python train.py --d_model=128 --router_score="softmax" --normalize_top_k=false --balance_bias=false --router_noise=0.1 --init_std_router=0.0164 --lr=0.00855 --beta1=0.9 --train_tokens=357300000
Below are experts of layer 6 (counted from 0) of a mixture-of-experts language model. Rows are named gate (a neuron's input weights, with its number), up (a neuron's input weights, with its number), down (a neuron's output weights, with its number) and show model dimensions 0-127. Each number is 500 + 40 x the weight over its row's rms, rounded and kept within 0 to 999. Numbers have three digits each.
Before each expert's rows: "raises" lists some tokens whose logits its average output raises strongly, later layers aside. This comes from a sample of Wikipedia text that the model never trained on.

# expert 30
raises: ",", " of", " and", ".", " for", " at"
gate0:523484476464468556503520576465486514588425488470497431500476514581491536505551473538465517474446548589485471472514485520569542529533546459484470548470462454480479518430572467476469442497523522530524519457566409582448515496459464466446486552457468545550488494556530528454499409464462470506459499502513482510503488517498468568464434500502576500513546476465512490541551511565541472552471
up0:520489484463569542497478585503518590497461469541445493537627478492512541540573501502417465537476501545487555495461450502510546554516490460466539549474472500396442509522531515493492530508407525450468436421512488553502484500451522493520526426495518442535548516535495573477506434477527478563523516469510502479539507462500533485512496459512432547483560476435533456494512541506424516497505
down0:524576473485550488495541519524443428526382523543458434572464517472499497483507476430503425524428490552502507561446490469529492496526565549507519503453426504472474523491570492495443438561452469510484550468465428519534482465496491497495474544527490518539458472546504514491477481446494521496477482562557446470474518590568495489520445506518525515521558517476424481589533497556533518521566
gate1:494509515503449521457517497525526452460518574488506510486440495482510555530500510602494495504418462518473567463508460492540434537418404480549507457546558528482550493500428553490431496545540509491472571478496515446555521496464490463377461509548516450478507489524563530535507571532483551519480437449541449541485515451515466541479519564512439475526558530501504524519501489513415465523474
up1:500476510535480542540531466562454487465527523527443431500522622552482486545528481497543554524502439468450412495455542410510506437456421485550548558503530519504552506506460473515519465476469449574487528567552512465506484500503487495512417509529410476521487511527541465534499521498519493553444493482441401499538495447428478462480494527467557571506501522533430491529509548524494542486509
down1:481548548526351543514505496453506530488479475503526522504481498544510515532481504425580539492533556445519565517491469536492440462511557555558505490455452411525520437529466509493521484479503511526582507453520427549514505458553503473441518498500564531542564449533514489470478470488392508482554553509542505432462487472456562507437500455539466546543481518515525431469499509506468468540467

# expert 4
raises: " and", " in", ",", " on", " by", " to"
gate0:453472493464514509472469535534504529426562555458406517509474493434570458542508460485531513502467490530451440496563463588511460431511410545471475540484519535486516487484524501524505558485495507560520409439484401470513503541443433491547564397530517502474512505463504500544477514528503528510554514508520510519502511542465511480492518511502484515521578516416461466590518478503593542526508
up0:534545464514527460499473498421544508508430509562519494479536506588549525543489438467535451490483451464492484496509453461631496476454513499472532486581527463486473514511540571522471483506480496427500575521500557460473435463578572485459526576479447454487450557453512497540452488444507479527475529493474473494480459466529565566515544550496565536494527478495517474503512450458439432477543
down0:461536466500552568494487433498522544452414476545547487469507528483496505460480495394520530519524522432471497487600473416494534562563516531505497508537558533461526466452475542514443525496525512527539491507528513465460491465514471446517566529496522475514482510468446430464498495512563488517426421448538521531430472533525515543489559500502518490476568420480554395534557475516491552491554
gate1:491498506529538443518435516494505504528480416521500503508562478542476552444497491485421484497555557537504580516526479488472417414523518520534570521502507457498488479452475419548495611502524541415488482486506498476475486454553511540564508576456507457467501511491486484433442524515572485519493522510508481543420409483498495531536463469537489534467451501593514506448487468492440567521556
up1:439557538478542508462487531446521481514443542484492521474452481493453457523481537455417534523527574505523501498440457519468536473588551554492432529537505453505617444555505501507540528457531513397492514510527528531559441529473457446555491445499433536545535492480539509473464518546469463502487505488440450518514566429485581420493512501559496544502520471511529455532553488492546482464485
down1:559526534526482524502463467532474449511498462445508516461464525573520520490513471547499563410424493546478475467507494505455502434542487546495542536451530486459525511526497486521573491497462481582460507545479575434521497462514575467451465473549493449517473569529522455492648531564563475473452509468492463486497504533497431522542478474463486522495494475555506495483477363531502536510477

# expert 27
raises: "ars", "au", "ask", "ent", "ey", "ond"
gate0:524480492547502466531485473489504470543483512527515588498455438602577547451519519526606460525581463517484486491513516425489483493508440525435415496511539531505491568459523519519496508580535386436503521461427451536483542517533434531543420494478493477458528484464507436492501516519490467535501516502561498495483546532516483529447560466472508464458493541494539508570481482453500485492419
up0:542510416517515518516497517515514435427474503480495499444477522471504546545544526531525591537511456530427604359507531499456500446481468473533545554507492569537497477516550513520525487549542430444479522495500373529490509530532506490496478512442460483533454518517482491523523447558495485471501454574590487498479513482494542467467517473563477491528387488478488482493495510515552504465518
down0:528454461415629510529509518490440518436493529522551456476548491483493479497534495518511465501462540538536532438492492496525514463544531475554523483440493466511388479523488533478416479497445554563479484492472502506484537507479521481528447471508435543541526585518438490470514553559538416489496570523505437546483491490482491473457505400482534518517471533479486609542498486492560558473529
gate1:502581450489455538540523505467520513500498470518466448426436473528524564608505506445564480457559484448513544486480551472492451551481578548510552520506439533531510500461520484460460484549529513422455499523453488500469490461528473494503490439554542401443503485473528540501544554513551491482480511512543510526442507430573496479475472493521527426576524510520550475480600523441504503438510
up1:521477469517468491543567608456500485528517514505511580460521488480507478499506572515438444525498493437459479514524493436514498445522497541535514495406526463500481447472502487484554457473511416434494507509496462472525607507541513569505543497533482475478522595456521514436482546508554509536541448491591508486492466487463520501504497468523554513563472550403463553525536404457526449476472
down1:473500565496522480509470496500538513558530530488564432468522480462518480521538528484462404489519500516474463542427589428504416517515505526501534565449476514570518517455570576522427470579545447424533506509524478455414485530535471437549475413500468536495556440482495491481441416489447505542506524521501495506556507490522497498498478451516540462507579524463475485519567509504506542485537

# expert 14
raises: "ts", " Ott", ".;"
gate0:540562464502464483430536532469513565466510510517530500426479504535506515541532548508488512510531456434516524542506549506472507509427462557412457460566586489452471502488538459428499497437495479493498588477461475516500490487474472443472473444437512545509436470501540497522476522546468553474498507558499445508448517511570489481535501567566526479506492539466416539596496510426477578424495
up0:485495442471431517535567411512504458483466520523554448530553533538492489509457532494466540507459450499453517535521603545518464528539553496506510510481510410492549520438486545540508541542415579544479505456501493519503449506541409424475459536450467513486477472511436497414569524490536496545474461474492577451521484440483473573476467533543527532526472513545487470420539513497523497517537
down0:563508507436551497456562519516499517465483497511467495497472520507545480471506503480534506447451482512489524531484488493558445507524450556486491425497511505543531522472465527507481552500490466471555460545560524542546475600498441435475482542491412559577431540433505432478525511470507478456506463505463493533458511486504474478563624461500594473510432446473446487585486455581511509531536
gate1:441509515354572452568477486505454462497483447560532522523522505461494506552448492475565520451483547490573529501513438474527456507481491466474569537434490420500510491500478508538465545529540509512511463443467421524482480507528526533508492493514557464523508543518437496531503537463531486448502514465502465465480473516446565484473553617516534562478441466485520480451566462478529546437561
up1:543514494505458507470499483501515530498507458431519490477511523479471511539526490504576539537365414465504511545496518478550485443413491442472472502598559460459560550524487541493526465449524526603466496552520407508500522478533598479461588485516434541472483528466501476447497476526522510490472463453503508477491456496427545505503503471516480491446485553444526503595536497467493463521521
down1:485504458483488481537510511479424472516514543563503531442528514449527490518460462481535475459530619554555506573532457519513487413566560458518512377453455496462449532464478542513463547485471520475581545492450548519476487459458420537494487520543511497425504430561572524554496540466468541456476532460475488480493495452488502492473495559561529503483490501575468518569482471491481508522531

# expert 2
raises: ",", " and", " in", ".", " (", " on"
gate0:534510492487492534532469461519418525496488551505514434453453463559430456539460529547494528471557499443521444497556539434523527541476454522508510442512506541503555563488522464547454476500583466513499474466425504516551463511533500540512452416462509506547508452548529477447464602408523465497457523459520504469558542501446451486581481526459545483529513495493549538526449516465537582450494
up0:467442514485546532573476451557485426433468435556467427447530467506460529459561562520533448553479486481522449548545507406449574461533487491503453535500516472543568532452553506476436493438463487463552513567474487472458532496541502480523481561530497524503516480504507479517495538453537519452500479551469473499509463530495478486564472547522585524521488547465559498430582542442474501549480
down0:464527481506534547503489528564518543414489485511456491547553496531502485455458570546471489519514589524539475499545473405466501522510468459510564535491461531503494515457484442532529508498476515498479505527475478412476487565435440511535473535427496559527469444500453461456512439464560487445503552491487506513553465479461494557570519470569492470604472532500445547518501513437437610500494
gate1:520451563510508528505454586460549460432416498494520530472497529544521526567545531546457500536497506533527514477472492510494555486504554471516471460491528474563504509470489568497455445466502538468463443440508524523502451402502436521523471500499491437528515455511452589470574489527504542444499493454463439500497465421450490512468480594566448496524442468434542477515592527561528500518527
up1:489475447433522505446524467474536530518535531444526492464458462473420523479518494502525500479476474468499434460488576482522431454515473570516545483507598468510491512497499489477483547487584534518475456542527466489495382521589531560544566483484465534558567578497521493447515533504475476533459478478480513520595486556474472476498528518402437473515543527504524496483440516489408511502547
down1:506466562440567501548473594440488572529510390466522535430494520508492453557486545561501489533524470444511536478497574536451479507552525473525537472575472519502528456559455432550480536433502511544484473511483492507486495525443531538425525490531505495554524444543510567491510499532493490534535516432504470428512449466461506474524479485504450492470515597430519502534416507477498491470431

# expert 15
raises: "F", "pl", "B", "f", "M"
gate0:497455481483588477508559504475521527513493516471544485470555541463461514496434484539419404491454536544449489534493513470515439558488539533499529521476530497521417475535553547477523517481488503438546495542502549466546494472543590513458538549471512478415483438500453508511470512442453530514446482503428522486430528443527455443540482554579453498563460484545532476471514507549512605484524
up0:503506523526454515477560445570556541416446578517424525467465567487446533455554425542547517482480428527536506520514547567460491501488453526484442517528532544438429577481456490468512480545487450535515474488549430463498514459526528501461487501449529535537459532484543490436539516492573496476524481497546455517485458540465545574468438547421487492477534482515458532531550507473501557530533
down0:486554457448496511475559510546498526547520487501473511516521468568492550478508504517491465504533519500530529494483506493501505482426498490417526575537520557511512542442505579480499505455433501472631511458485459531533512511443504514544474528551461507512512406514435402556509458433536504510433424465459493438494507461580462439531568469517510464415536483569452527505497516501531490555521
gate1:439476538558497542544535566514522475464498518514502466539483480597478511434529509495454524448452463569579453480497481402463486446458472505498550486502570443507482502559564501518481470560460506493489542556589509459370489477554516555474479466540487553476475476484442512510513525504519475504497520502526442489456471540460540525489501502465579480476401496522531485536560554534492461552524
up1:499466486536483484522470482505527492513606499559508524568483511572533487509446522458506496522473547531522525487489530584441498496536479473542612487412554493529525592504444516528469471476427496405547431514487471522489442553429460472556498489518492510515455474432483494496513558527474477553443444519471471497529481443552532514444537525536455481512461443559450568470535504486549542499531
down1:432430528553527482427536479542495543564564476479471516480551505472455443517486484468487549495496441512546493492468473494459477512505583583544424485473486509513483499565418463480518561453509539553556518521499510499561536505509475475553562512478441558440436520448567488536482525504441544509565516443470498596440472498510508487538477502528468526485509513500567447514471473507494468383475

# expert 1
raises: ",", " and", " (", " in", ".", " of"
gate0:507488519480475506507536565489503431475478447485486466508395470541502549541508479514537501393466470534493481487497571521482533513529488535545486593510483466505500499469495508596477425554464555512549594478495454557494446485510401510534471530501507531430504508530520418493478498564530526513497541493486438443477532464537425455512520533575497576526498511540467407521537478549489467522477
up0:480446501466487509606405517489473468542558553438583532524483504500421555476544436491539496461482487502475544477475429457470489497463452595431446465533512495528495583477477527534512517487509561578506469543510488441447472506499434545551529462430529554493508458420525493507509506488473597478549467561484490463521490494444543502492498535511556533503502500498475503429470489563534507505509
down0:465546493408453533451544476569545459481485484481456520462406495459482474518575546475506517507482406516507516439513473535514428526516455496512587436550487501508458500506504539484481513556451521557525531539546437586532496494440490463480513505565480516539556486503602576498480502457449533484463462542492563508489515521539437477520536499573443510554471483456490509465429493507492508449541
gate1:527468497489519478505592487577484466494528413480513491492543468462569453498460413474525522620561542512525507515551513509466501511470500420483498514487490467507446549468476502488491482467585421444511553528542507513559478499489471541546468470540453556491501504523478545488418531487417496529568584506479535484535520520502505533539482597489499552476478438443440547478451528461470517544486
up1:493604459445540532490473497468469549504478567420476500497525479472494486431493491537465570516560539504521578429486448465508452576486487488508519436532502464521477473491519467480498445498487528485484533488496572508580521425567473515498444526486472559500505496508502491502492551561537534512466525597568423509447537467474507529549422489405448526483499525536532432558466499499509535433515
down1:506560490459487587505565462538509495510532492499511497506606463490517506492489559521499505503512489450507462636483465459442429493543446465523563489527491521528482482473487531484493453524563515579483479516501467448516454499508529536550416504433533481470556469505439529447559501506431534449549529503482483585488497501418505530461556442463439541457468571443530441509471519479537472513513

# expert 29
raises: " |", "^{", ".", " in", "%", " A"
gate0:491493530513509413545533477557520507421459499522468435503602492521483448462472501477532590538479533492498466485555523501440413532525544447454445519539476428552542457558532511496547435525435499497564402486496521544473556508516522456524478504583483533450541522495449536522470519569484520480460459485487459480501483455513509454441459510455528495580566562483526491548472465516534514483495
up0:562472487512481495398422508566482537526500560530515583497411506569484486536583455503477501478523428463504570551473516547435535472526547500544507472498475475485513490539547490517462507534493511473494497482520483521521478456508493517512557521488502454429484470527477554472449425549440469561588487538478493392539488418506548485457459464483513529485499526439566466522450460471486567537487
down0:423495502494410509575507437513551611526486519516586558542527532507491524488562556504483459504531495424459505571420490471573516516514462522513469454557541492572525577496516470496502500439482507483514480492477479590459443509461580499510549446482515438499553474494497458485510473470509463489464425516490504466501429518528526480522473542477490508472484544530509441466538497530398448533504
gate1:475475530482533563572469513487516573502570422529468464558415473467504457534554555419438484497544533477563486441501478503576571522452480450552494480463589446451543480512571455492565447456495481468520549552507507482464509491456539449477479483463513481544483485495480551532532525471461554450506567468516525533539485537478513467487535468533535473420484530501493472480486477507545466601495
up1:560484467587556481575508473499475526509518470514557536540550527479464552461427440453511494487497498471485443487512453475463520471501520567465483518485545457529449441548517440502557539576383473480536521512502463525552532461434488542443490464552492443518548403555503502447568524608496480561447508498452464472517506560569507522499472456467532527505545490498505497515461478460511514491497
down1:491489504470459484518425512490465524573560490564542518431409529489504397465584536503496520449512482521508542442546514424540564477536494554525518509513515513456502513455579533498479519466500565469438531459507553433508576549457497467571509577485519519418462487540447515489500429510472517520468518478498600501443476493487506487504516530546468512492465497509476401515494542524481531470447

# expert 3
raises: "end", "ort", "p"
gate0:442541489580435471574511462450532523407498504481494553523546365476585497429507501517530530521507559513473460557593455503512477555443455480500510468495439478512518489484497530501541495489426533522456550484533530508487488521607518521490434499524450469484485534518534527521543569465534447501489523488570476474509489544501455455494460498501480514486498506545525502497435449449493528474601
up0:529480503518460475584495450517509459505487514463481380475529524538539449447520537492570385538515521496477479445547475515535544525464536527491489540489529508504479501495535449507494459479529545514505513485543473457503488463482496366533458609522554530492453424509550487537473494536495526458494538486434516493483538509566528521577483472586463436528495525497492489443453509470552447539431
down0:529493487509543466421449513527518480488532566517516462521491567491457492450532487503503545450460527538481438450543544437496542552454461524490489483470488545497562461548505423517426546466481500488546485431490524503470476465498535440516579473517429465504537558531453453540541536555489485523481488538539519564493440426407470513454531510589478450554523511489600474447579492530524495514487
gate1:516482498443523483431448474514485499488458522506497471491536513505575477467520472591496461497494461485510420465546532602513440415482466513427527495500494489521491561453516554417513492477528447515557556446467505515473454488527493421579495431491510490459504444514473521493429472525545552545575526603601535473452478537503477534540465535503497485561508497528535475454483520546504533547480
up1:457425474562478542531435543476424534407529586538527478520525520485519543523552506569475561552520510503539450485535518496506482428542545484512492493490449434428490572481535495482503455433471474519582509490497508524496530524433522501501449536501576456519568527447494477439530443550501537451480493516490496490552483461459489412419534536558494528528537456488443494461515510471429534517497
down1:461495532480561505545530527575552535433567462354479497478490538487528481560513487505477505527449419518522491456544501513462459472497450479464451606468489536476501496488541439531532526535501463526472499515547491435505469532497498552420473507510467455451516535472511524546430434463560538530532522613438476584485490521475503475528491481452532529493480474478484577453511528503511504519545

# expert 31
raises: "B", "Note", "M", "S", "W", "N"
gate0:558580568459525547573516583479517508518569479569570471449527567459487456446492527533508527467534437489444486463528531450514508480480508491477522508504506433469537539427519499489460494550454539463513430521486560549441504555473511541531486457488562524469489523510491527517525468488455513513480452517512544390545454491533462493500446528522546507557467510404450451431473534471505464445449
up0:544568429535521546515465537478486525576526511486461457436568508490458565467519433421522448545444482520542465448503519440506502498434492567591484571535499571499557484502510557495490484520505483515526453476452470563505473472468506475506511462506437478516483459445466553428501534506504572521532510514514532518433512510512506469439543426469584508531477464534468560528460486464415560518506
down0:516560511463456495453503492495513526469556455477496523468516586441487413474454496491488434469481486472531445530462479454580436475476482556540528515557550487494442513515507538445520486462529479475497537430467448468510537479491513446476517490559475535481528552560495496564539558473522560485515561497507577463463470442517566454553521492531569544471498480536487592444605480449492465529441
gate1:536510514504518508480510512420433479493440456546429507502523494506432498528540552523512463528537556517523503492545490496484473530526486484604557496459544477427468533467543494500547548513531503522539522445563533451464425523487525478552531549476560486558397491444494468431423476443542552444502519438524528508466485508481432474558505533557535486528569543539467455451422507486539451484526
up1:509469483493485485441431552514495541565506510543519494422489460488491525476549495476554517445454487514540537516519565440477514444543569499512466493555550540484408520488560487479587488430484535472570365495538569498567485487506539532537512502496492433476532517440515497484494509451501530463504462504448452479558451504428486446505478530566555556559498573496513485479460476534438487519498
down1:556535555446420499524548568461444518478490551457495470482415463490533524457458470482480540513527495423526504498527464488479517487532510447473500546504563571583453521510520512486544509565458471529390443555566507498487556496530446473477508528497517490477549543515562463441531507487479452597520452525444440576557461459468464487541499515459479536462481531494511479494567477570508459491464

# expert 21
raises: "ore", "00", "play"
gate0:551473602480456547420509492408494529491494514494514540559495490505452506505488448483557494514477531428440547494503526481520425522461462585498534535577544545453530540568540484460520474548515519472528506492441481517459452482478568516480470551411485508545482541441466441513490420477468591491507518473543397491478546442484540492517512531510541501541517491466481523499442511468474462569502
up0:478536468524536532436509447568512490562412474469565494501545485474534446497495465531451504521518506439553478440521486491455510546515447490473490500528500483487527502434362552471520501528512480513523475443502494530487459538521535511520498538499438525489478558402466511586524536567493475523494525457532545494486437486514458463489496561520564538508495460649482522425514497495540501547444
down0:511429473509496524470585504425489564545571504445538522451490455411490490524432450566534545511508543501513476458524509481563528535451513575487527480549462477558528512534477506517505546532485536493508497513402493494495492563567462449454464558433522447537559556471490488528480469446503476434550506446495555463540540434472522481464494515479556469451520515448491547471542499475467472458588
gate1:454500488633558437529483444524499498569471506503487518521484479589556596406492509476505554467545458420552499531448494517501488512592537520489506518525447468531477457560532413509546481504498516475470478499413529532471544538469477517548509541505464452530421510523431489507536433489465536500540493504449450490513504477500527548484538478516506529476480536489543510430487482496519481428428
up1:552500520549497494495553464481546463490523554543502409519505509483462548600518504489511519554517466423447462480482489517504532542502475457527530475560525484426526470599554444495436501567577481481575449482558563450524466516487534469441552528453466513544446501460565463481487487472485502556448458495416431555510518469544455448507518472478489510533536539470506549429492465519452493531510
down1:475527514498474472525475580458511500586487502522526561511505538539536493542479458520467458507455430537596533483516530543526529476494495466460534510490562554502463481515454561550466501504432500487459482472529561477483453527513516499500507532473534432449590499453426500531454567369467440488490476475560533505529452553552513406458522498502509502512495446576443480485468544417517488522520

# expert 32
raises: ".:", "ct", "cri"
gate0:505508522459472553497544518567512550542515422565432505405477500516482510462569523529439571493508494451529453485424482516476499547440453489541563457513529439536514504523468510386541490546441494490574484540447552442460469480460480546507463495419499558446507458557550505480537463515490448564525528555500581462495495546407488550465493500532481514474539512506503483487526525505497474514497
up0:486515474445512461446506554440520465507485481482529483537473483412464489556529498457521553553523516457528517452567466532517524557433575565522453503560513489478527482416515529466493474458471537557493442529499532536467497568476472467533526548452508482491560491431458542513513426529450462497513576559538515501534506502483548536496635478514573445514507406505478446500479518513526444461497
down0:508533494543563500495480497495429525461561475477463534533510506547527510553499510573475495431573528385497381444518489484469475580458469517460558572550581564525511517549521494548453476523448469478531474506535497474425449506492538508446449461501476512470503508485453545414519522504510496449517455480475466505489451458496509535460557542569483459528548482481486522455533531467533571490553
gate1:452492481499489495454565468504521537473492470549555503513523552521430443509431562567476592531470516403483576510498520513415432441517478512490470501519477528509511452481555526481560456526533575416582571462490525463477480513524484509512462493501515584551481446509511509530425523551466529553500483486511582520498551521474460493490522464506539427503444448474525488496445499476559552532506
up1:512563471523509472504417427480513458525549575555498548445590514545524502478478468512504438478560421519555496522545528529503459523593381486468499484518410497513526536526510529476466504430484492443481535470525519546491475398575519508499471546485440552460478545503488434556535541556494462467491468485463527497495443548445509500483478530525554513550485527506512548498471512561458475493489
down1:489545527447508516482444464512507492481563572466504518509546503463519496452465524506474489442480569544435589460530447551457523534456473560438507533609538482507547496482481525510538475456504528478534567547461487526475503453481469467516524547493493457563558513439511439464487523492509513382576529539463507489523489480439492473467567440553444472477571492478537446517476455571541504482449

# expert 18
raises: "ala", "un", "ia", "ka"
gate0:496414617473531448467466470523475482574487526508457531490505434524493470511490603500599414438542480464487463520537441486412518419471515519516467508458523498497570536498534530488562488540492477456532438529487574508496531495510454462499566572484484520481457497445497463531502436539492462549504521487542496464527474498471539518531461503525490570446440522460482545531512442568499471497516
up0:530535552472540490554471429450485482456536540547544402455504479507471521505492489517448530482515491491461484524553549552489508507520467442565496525570522453503406529496492464473499452572560574412468444496484516540469505527534451476556455521499502460470451530530530518490505443551537487521565476509605431567498521464540499446534504513519467461496419488455465479560483567526545449529477
down0:432525533488486520570504440592491539443431456467502644452524526531452501499495448542492557512477513520455496482460496453494499483470489461509504550516455486522534459526464506524460557517506460414427483475485592529432518498447489543493539424495515570496519514541499540461504520531462512527469501456498519536481538470534476561589465471508593546480544519529432523518454491444486520458504
gate1:433447475534501484485547437494538491414458572519529537488517558481496571496500465548514522452581491497474455460529498485508476500535448472591506491475492508528470524525515574469443530473544443518563478434527533491471504541434498454536518439513494533494496637402496491526500513396455457494527596566527503507531507506442501479545455555504505455475447483465483520506467498486488528528509
up1:537502495492501508467447484486560534485448416417522443503492459419497490535488534445478493496523473501411518525507542529489559480481485524465553479581556535501540483521563456604513529507529493548525409536529542547437462444563476521569535512533471427497491536493496494519500507508508555495452519503469596433516500482479560412528418470498491451474503489536476499504541491577494461499450
down1:481489481482509459503465549444462500446472526535516506590524510492582472508563483553478497583479502490463517487431489507564450538455524553529508428430440475482438555431439475482436526482514462492490461557544455497496522434471569501595501509473518529506523487567547579535508492507505490516459470491538508495490491498479549432515572507539602549529457493434535491507433492494534482426496

# expert 23
raises: ",", " and", ".", " he", " (", " in"
gate0:536481540560550537521491444518543532517582477476529508514534497523504450480508508470457489511539488587446566496488455568516478496551461574560451487533503535525565525514530485540546540528421545529408535439519473463523499523453514489455435473500525491471438461505526495592524489511391538484544508549450466458495497422552481519536456456491473372498517488492491485512477498536482488445466
up0:539476517515439505477500425535540438532511509480561441550490401495509508578523497478520446461393480488516550506538499419516550470473518522524445523457507497467504491529590515481562504540562574535472453510456463508514560582559563536489507546465469479536501531533498456521519516419498485531492477469513421492475484525483477503490444473533419522427484563515485423510430515548493501501473
down0:486511519477579488457500533515459501457495511540453565485446468519524421523494487522421586524406498424509596496463514512452481524478510503526489449409476558527579516527541441458592516482505520519430517474546476451521526438523499499518442517458511490483512466502506490538465505448476563540498555477546512538496566494485453467492595509591434514494491500538521487447469512470523464547541
gate1:581550502426493498411514513485564559562500513508512494469457484566400504466524504488527524529475504526480532511576480509473495482529500492522495535547566494559492512578511547511557471475461525462533443445511486555513419468534449522460550476488483548459500526484456507478518518498511487374462561560528492465488484482508451453497483460520440586459533462492533558476490431476489501470395
up1:450505429464495543501495575526474506407442491518467470417509491479537492514453493563504531557428488517506520431511483536511472574470554566443474590511566521500549418440469506517527484477593502603569515485532503447483509493517501558503490472557455496484438488499493499494453484469486475489519551496557458443531462471482524549490496495491569557564464527513482471476471528536554431462519
down1:477445448461478489570517468481552487478476440520442517440544502458602511540473547553408482535488548504442505463476572476506520519531485523510476513420564438447465433498454510479496491464532507565517542567499530523481488430513523510592424441519535480529469497483524478544474471522510536544489568470578473528539509471430461530527506464533569480514414520519507491503453509587500499503496